config = dict(
    num_hidden_layers=11,
    hidden_size=160,
    n_experts=256,
    experts_per_token=8,
    d_expert=32,
    d_shared_expert=0,
    hidden_act='swiglu',
    moe_layers=[3, 4, 5, 6, 7, 8, 9, 10],
    router_score='softmax',
    normalize_top_k=False,
    routed_scale=1.0,
    balance_loss=0.00495,
    balance_bias=False,
    init_std_router=0.0164,
    lr_router=0.000703,
    vocab_size=2048,
    norm='rmsnorm',
    norm_eps=1e-05,
    tie_word_embeddings=False,
    optimizer='adamw',
    learning_rate=0.00207,
    beta1=0.95,
    beta2=0.95,
    batch_tokens=[32768, 65536],
    max_seq_len=768,
    train_tokens=288400000,
    max_steps=6113,
    dataset='wikipedia_en',
)
Below are experts of layer 6 (counted from 0) of a mixture-of-experts language model. Rows are named router (the router's row for the expert), gate (a neuron's input weights, with its number), up (a neuron's input weights, with its number) and show model dimensions 0-159. Each number is 500 + 25 x the weight over its row's rms, rounded and kept within 0 to 999. Numbers have three digits each.
Before each expert's rows: a language model's description of what the expert responds to; "gets" lists some tokens that make up at least twice as much of what it gets as of all text. This comes from a sample of Wikipedia text that the model never trained on. Tokens count by the router's weight.

# expert 60
It responds to: Institutional name words
gets: " T", "T", ")", " State", "ad", " National"
router:485500483508491472470476517477512498489503524471546485536476474470497516492527466512515544468548491465507523518498522494472513520477462520508495458515472521514519452541476482519493520521459505492535481461517509540510496478483505517525505491527525483526475521489515528468508471469533472531470440480503521482488471486534484530515549474526529538497533538503497529490497470488454483475497534516475503524524493523476502504529498519541542509505539467490510464455493466546460485525478534
gate0:463565468492504469522459520513526479522511548490505524511518492503489480516483525556424515487530507488484495494539492496487529482528513510491469488474488501460527486504525528542495488499550524513525473523481501528470539523494498452472460517528475547469509480508527504500503477489491508509501484494452566515487515497496538513576505510465533485516475491464491511479487526512502510506513543548493507477496513455496486494508491506550522497498499506483467473468455517487508476507478489
up0:562463512506490559506532491458456533519507507503535498493494471514479529523553480485552478492514505534538500508488480529502452536486459492477496532526476522504490520470524501449501546493499457480524497495475504509491447501482501498542520440512530479539541489500548499510499542485520518510496502487497516482485501509513515517481452509508447497493479503518529512531484470443507503502488527516475511526519480521524483553476519495475520521495491486508522482476518485490501473492548470
gate1:496538495478478488508504483480466519512493487499478512476480509560494512522520497494525486471478456506497487511544512499455510514505508506537498429553501484501512506503442511521478482528472538494483504469548493542498483517478474502508510528503527473504504489523503502493461464508522492514476496452469481493539489506499497515498491476556524502518527539503524546437496480493540450434512497496520468524518531469547514496539479473547477483511490508461469483479490504494484459488502532
up1:504513510517494497499509519516504466490543479529499451484524493456486530567496532491554549497439520493522497491468531456498511518517492483455500496512496491521537492462537486521516529539524515471499527506476508530478476471519481521469484539458499483452472497520534529481521505476517505516517493519533497525503523496539562468467499493467473482493501552514495510537490478498498515513495504496528496562466456540471512524503503528509511524480518492512465486497502508516534481494552524
gate2:492488497534479519481541478507484506462534524533510510550511533498477454495511488434442494521496458487519501518488458481505500499537510462516582529483478492434507488530513480512502496515507510516494516540501439516476488467536503460466521432510495467465502481503514508533508499468534509495510466499515515501489499524512503498517524491484513527457497520478528515513535449505526499476560495493510495499535521517479503479505504498461481491494489463521505481510493451472482484504484495
up2:471520496520545522508446549525519488503495505449490521464498467508517529515492501550499477487460475495458514482487552498497482495472468518518478439504499494566474534489505512481501477478488489489537494486512538455499518517416502519530490531519510513476481536503508513484504508547480486508510531498443490523486496490511502473496510530507478497514470483483485496504499524512451551494494476494488508513488483490529528515474507481530513525523510535474504479483548564517531531514528471
gate3:481421553496516465515519499507499532511507470518524456524506500516527514528483528464506523492512505514552532480521498534541506519501566456514511506478518479475523509505495466473481496476467499468493520505517531518480488476511443525504499523484466502491501519477497510540513503514494537465477499517513529543489536484514542516476447535539459525523524522498576468449479552502500516527512474514522495493493490535489479513476517496509498476519538522488498505503471508502486523489521486
up3:474450524469495491520514517506496499485489471498554462508498497515489510496472488525506497485545495490534549500520449536517499550492490472470520494492487483530530491501475498451471465458471518480509481474528570540497465465497464547518511499511490465482515524481536534546512452505521508487456505506483526507469511513526501504494467525544447519535537522487559491486477521488501468496491509495502498495517477525476495510471530492504505479474560513496503517474462517500470518484518511
gate4:485549520530533507481473503474489505497493488527527546525551502480518533539466474496509502475472461514460451488499488447514544473506550517520489454516531512509489470531489515558515445462499491529503451508497484517541497483527468552534487469504534539493453469500481464510516501521483508514484513494483494504528486501511481520520497541499530535473491513480491479511505527481495497479527473486481533445453490524465495492516507493490500494529524485508485470513473494517497498446474498
up4:509440499480472482516524469510519500530497497508475455475476501514481487484527505471497481530493550523499558499503539527521484522468493477533501526474493476481496532482527498466527551509520528502473575499496477482453505535458496453467519526498460459506548526493475523470483515482495515476507509501512524504467528500472518486471507463475472478511524518495516512475513507547497534518445497503529499521524525530536508515503473510508475491484486524538539506470542525490513477540523489
gate5:530486489473509519477507527518482486478481534504506470498494519510451496449502515471502518490425507476498459477501526509476467506501510463510518485510457525509517513500495489473471510478512509549476521539509506512469473524467505474443488502486495524525529551497543438490528545496499512523499502498481487523458482485485496534467510532506474521425531464488464501526486513484515500544486480468485498503502476498557497525495471500451527488491485529475519513506488517544516488473464463
up5:466536551512490515500492492513502538507487477508477503509517511482548475514500527535474491511514520511555503503487445498546534461487546537484493510498494456480479501485483521481540505526479496467485497521460506479524490481530479520545524483542497483466507468514473549517491489495473490506544484480493520505528509475501488482476450456497487518538490549531577514490513496510466548490525500511482529501524500474484496477507529510500503496527509465488467455529513468499533563511521498

# expert 59
It responds to: Institution and field nouns
gets: "ment", " University", "ity", "ology", "}", "ies"
router:543503453495512510508545506519511515482513482538546538542506530513473515476515517502532510483459493464479511537541520535475480487511502514475506458486506531495544436518512486498459492536478527484510506499478515515469474502476531513497517505502461459485519518486506512473486505501518511527489493505518510495489474472545485517467476487524500492500471553534483535484513493470489531428506543548455486531535485488494479454553502512477492497453501465476475513484506536502508469484500528
gate0:520464456470477565464500484489481521527496497491490488528486509472522464514519483456519481448464508487483515508508505509538500515452489501498441489483510486497530503504541499545507474519514493503451519497499513520505509542464541484538491460509469471478538527529494504461483487492533502484484482500486489484582507512508481545470488488502521500486480468504489501474503490453459513485510506516522504495512473499503495514486536503522468510536508481437500553511500538482466458537489542
up0:505501532540540487471517564501517533515486478488541477526505457523482510466488469520528470506499494536504497523474518515490531476486481485522494472499496520458486511508513488511487533508508557506489507541523533434502529436486522494515517485518496521513517563491502449497503502512517542502516476461472531538519495475506522506534489515489506526509479486526498453516507473494500543507538510506460480518538535459480451504486507531494493509495482496487464472482560488484484522537469522
gate1:486452511507482453493509507489532498493500511489517478455488476485488525448539543498485484509473484460518531512454474518522530517513477495507515492463454496515534470505511499512502520504527519473498485502495485478476496529575476484530485498496533489536526475523510508497535511502557497539487498491462504503491502503475542538520498446528473466501524499511511529498526470451505480485484552496496521536514492515489519489507498426536461501484447477530535525499467500487481468526495465
up1:526518484486534538507447480477492491499484484499513513500511524537467472525448495506484505448515499518470496505524467513476461457488535516481433524527537526477483542464506469501505484512490480529480490507529533490511526507500491516469512497506475526451493524504489479495489532471451527451479472503540533481505475464518455471493475552475508500486472480475492497538510531499500490498486473521490482483547483503538466526477469522501483476518491509466499475491553525522511539466462514
gate2:525490473508496543507522498504509533501555526559502514541524515515500534505526512482537491522479476473487498502492463522499484478453514508469505520523491503513445512504475501500491507537480509543463460497436528501509503472495532510491477506527461547516529486527484507546484500535446518465457518476474526520485516547494487473484498542464509528521516529509506512473453513451509496486524477488486508518476487484537495476479467542482532499493468475515461483515540496471510541505511526
up2:476536503529469448469507472507509490485502479492477471458470479414531491492490467500482498502507532503516517532489529530535472504537495534507510520497485463484513471482543495475502522495540479504515478542511514456526474500485501478511535508520487453509487518511467529503478502492548486488533488517512492504514479478522440480479476431511511502523508528499471515451541504523503500487516515480482471445555516517500508483530515514499468513497530554487496474474519479533470469517511506
gate3:513541542484545479498489483526523469495472512517520497525498502471501462501513521488523492503524535475516505496520455495481494482488507500460483585500533516533472499496521516520491510502460513527526485508483493525499506533514485518517536493523477551450484492462530479491551502509506486528538456471513481450509524526439500487507537521449498518485502532527519471503497489522491515485473435481484513508505552535486510518500518516489521521503498502492495486539512475495482588496493484
up3:468460499511484496471516491486479483484514467467461518461496470540497469500506461506467525488504478521514485452456539517533493511491488481502489489469487457474517527479474537471522516455530500478489516504527453504533485503507478465496486512445511466539519523558453538509499504485483495446500525495507470553506523517495497460515490473548486505467539474482531511511515499520546481528515491487528511491497476482515551524486480493516511522484508508540478458479462483481524473490536483
gate4:472446499515483494486506522477491484484508518533444496549540529504498473514539468512543490473504487528536462479491515472498506479529525490504455519475470439449531504473459498489534476519520492492501517481506514477483490473522497483499484519525536527528482494478526485479533565505495472476483519515530495522513535539489468499520507476473455532478487493469500493496520484514469555469488503503530483472489530502514533495524491471492542550485518498522457475526518507474559518492499481
up4:491558505498503496524475488505494549511497478461509489476467487495458517498494533482455506485509527490473539517484509533510479526479501472518513485540516530555489485537537495525481521484508526509489469538511500524539507530476517524526540472498482491465519477497468500532474443462498502509543453464466480464501466470506554492487470531502536503528523493511491493499482503448515454488493480484485539526498484507498475518468502513522483475502475484473524510468497479516427461529496520
gate5:483475488448532516550505442474465517483490482513460492486502496520531504566506501466514489480503498527511495507486515480493448467512515521485543492523502475501480504480522528479517535504524488495495509538500488478552504524522507563512488520461499482466489542533462480474486508470502502511528473496501515498551551503448485495496519496493520505487514511480493522467534473502575474513491483486524487481535496492455524486502541533508514552555525470503489506498503497518530500486454490
up5:502516526552461476464465547502537480518499537479529503545484509492483498450500499527491505504525524465506486482500462513498547532474477508519463538477526515505504517495463496529505473485475525495502493481509486545453515484479482458493474455554536523509494468464542525536520488523488497460476535501495478483471485500531527474520497513482470530530520487539500463525459530498438501514476504489501516501454509491535505537494454505498502480496481547509520507478495497480480519500547500

# expert 36
It responds to: Conjunctions and abbreviation periods
gets: " and", ",", ".", " or", " &", " Te"
router:487468509464500516470454491495508491531481505474518521520529478532552527506475506533485506489531457503480496447484475486489496524471507550477500447496499535516518476492506466466487538517554556492505492473506514544510436498497512537487502483523516479518455526499506513489456510520520541481501492480484468477529516536540502531528469531488520555494482475515533548479501489505530486463482517478482510480525450492517504485508501482517494472457518497501470522470478473484545506496524503
gate2:513540548485480504502524529468540471470478521489509487522526582442516460528479521474511511533481540531518527494515481531470501498494525504479525522488556505497488475517526508484512515528527484551501479518470520528495490528546502486475534532473499505483475485537504509503522533492508493499529548461535447480512515512509498520518479452488468538503486485514477507492532478503537506481510498481519535531503467465505523504558543522470513482474480499517502509481469460480523488499505507
up2:452535505521485515477523522438537522534506503499504479476484536519502519501484489461510457521451483537511493453511451496484493479498503499514508495485487470561463502465477508505523500501474512510490497554490480520464479492502511473486496503475476510494522417504448502523569522500531512523510515512524519499518553468490462491513483531481465485506490454511534496520510477478507506511480492488487512476435495495511447483489493470492511462505497498526527477526497464534475524495485478
gate3:453482500513495512478522501512498519520464483545516506456502511533515474519475503457494519498492503476507468477510481491508491500491506511485486502488507511495476485537465506499523523501487520508504486467469513520486505479515483494503457492464525550553500506486509490560530505516475532486476508487516555527509475455504483461528510513504474500495500537545559480540495447478497474505509494482518481496522461528529442514442516430483493521502490536466522504461506506466507517495418505
up3:526516495504485479519496500456511509480546528457486484557483472433489527471533497547489459501524493538506540508497531521508497469506485494500517473493511490506515528474524514513488469509505486504515534560523466468500496485468494481503532516541468466461505499511468480444476503511510476517524482513463476491485539518507513524472504489494526474517504458471460532438513568493504519494512497524472498499478499489462530483535483545516502473518531466526467489537493508514500506511543495
gate4:477494539492489477565545589501466474492511506504523518494490516522532528511464499536509469470492492536468508475454495460483509493495516501497443459562467495483524482511469505502485528495494552538486513451531472511539472487522520520507477501504528509500468498481534493531493515503529504582495470517464527464507520501495530508482521499514534547497488475498503485509506493533491532507489491516490493502483538464501525507492490499512464479452511509462500503470527509499519513507514511
up4:507522461525503520481474432503516545509503481490487479509504495498443483466519497470492541522477510473512524530534506556515455505493474500522570545458504499564481497484513502508524492488501458441548466528500497486485529521480513447484520482503488466515529487507469501476499503510489499460520544500518494547491463524491466519537462511482460466501495519500484515488496508486479486510502501517530501534495453522514496454496514505475533502530487501530508489499473484479459468492501480
gate5:527470523514473508498485467496523455472486498520508504446567486490507534551468548503462441498549485526499529504472517436488517510506498474499467466440463500500517512513488504545533499487505504535447501522482508508521529488515491503522489444482537486513523534500542551492501546526486500529498480497477519526484528502503489543506498533512483513500507509474507531442476488507501506526498512472507505473505494516478530492510504495495530514489527437529516495473522512527508496471501482
up5:514482484493466523499489486559527476513514482501487519495548480529516547502538503508511458478476485512480501461486524440516498477455502542471541472509458522501502529501476508487528480465529515543488528487528496543497466503467532525483510509517536480546502574500542504481489489520495499528464541533472499493482505506494478504470495516530464510477486508478514549509461525473501499555509520488499550530531497509540474472487475466506541486495501465520535509501495500496521500498534494
gate6:466511471470443538524453505525484533469461467572512508570510495497523501460517459491529549485526498504456481477493505524518489507507525502486482520506509482487504464521489496520521497517508514491496493456467502546542458518528507502503479454518487450491501484481564531482478514484514506520480502540516452487505482539523470503453505478520539506509508467511488495472514501504522467487527497509486495464520487480479501483509494502495487467481529465522505528518441505505521480491540497
up6:479511519477474537471477479491511505468446493533471520505543507465495500512494471486510511504524509547476460463504463489506502474520563481509474536496520486452485509542500499521507483473496490519527495483438504537532502485500502540499509477541508501465502522493525530475513505518499515507527497522501482477512491543498493478440567508527510485456473472491521513492512521517514519513540482505453437475502487497443481497513473503488509528537536466522500518541488528511505545466509507
gate7:524528505516469499487474521506471489482462479534526482506515477531490472466496479524524507473525497475482448506538549490504482487505509533558471518548466513508497519496480493486503502524512531515490514551453511469461496448512477522515499532511475514535463490484533485462505471508512495541545485531509497525504530467486520474510485499472544537534484474530469503525455498494487500484490504450467492461511547456497491527476489481532529520519425504494495499529467490513504498516500516
up7:484497490507500495462568492477561515487537515517483497512470504484508531507522505486490473553488558516527484528506468518471506503523472461457460502460531491485463477531513518485495468495475462490497504473526517499517528532503536491492530512485503511472553462510469509542522515482476470497515520497510510498493489506497480487464531496549453437477527484436544479490527490510532468504512463557515501548487455531514500490483492524472485494484509492483517501515504483478512508510484494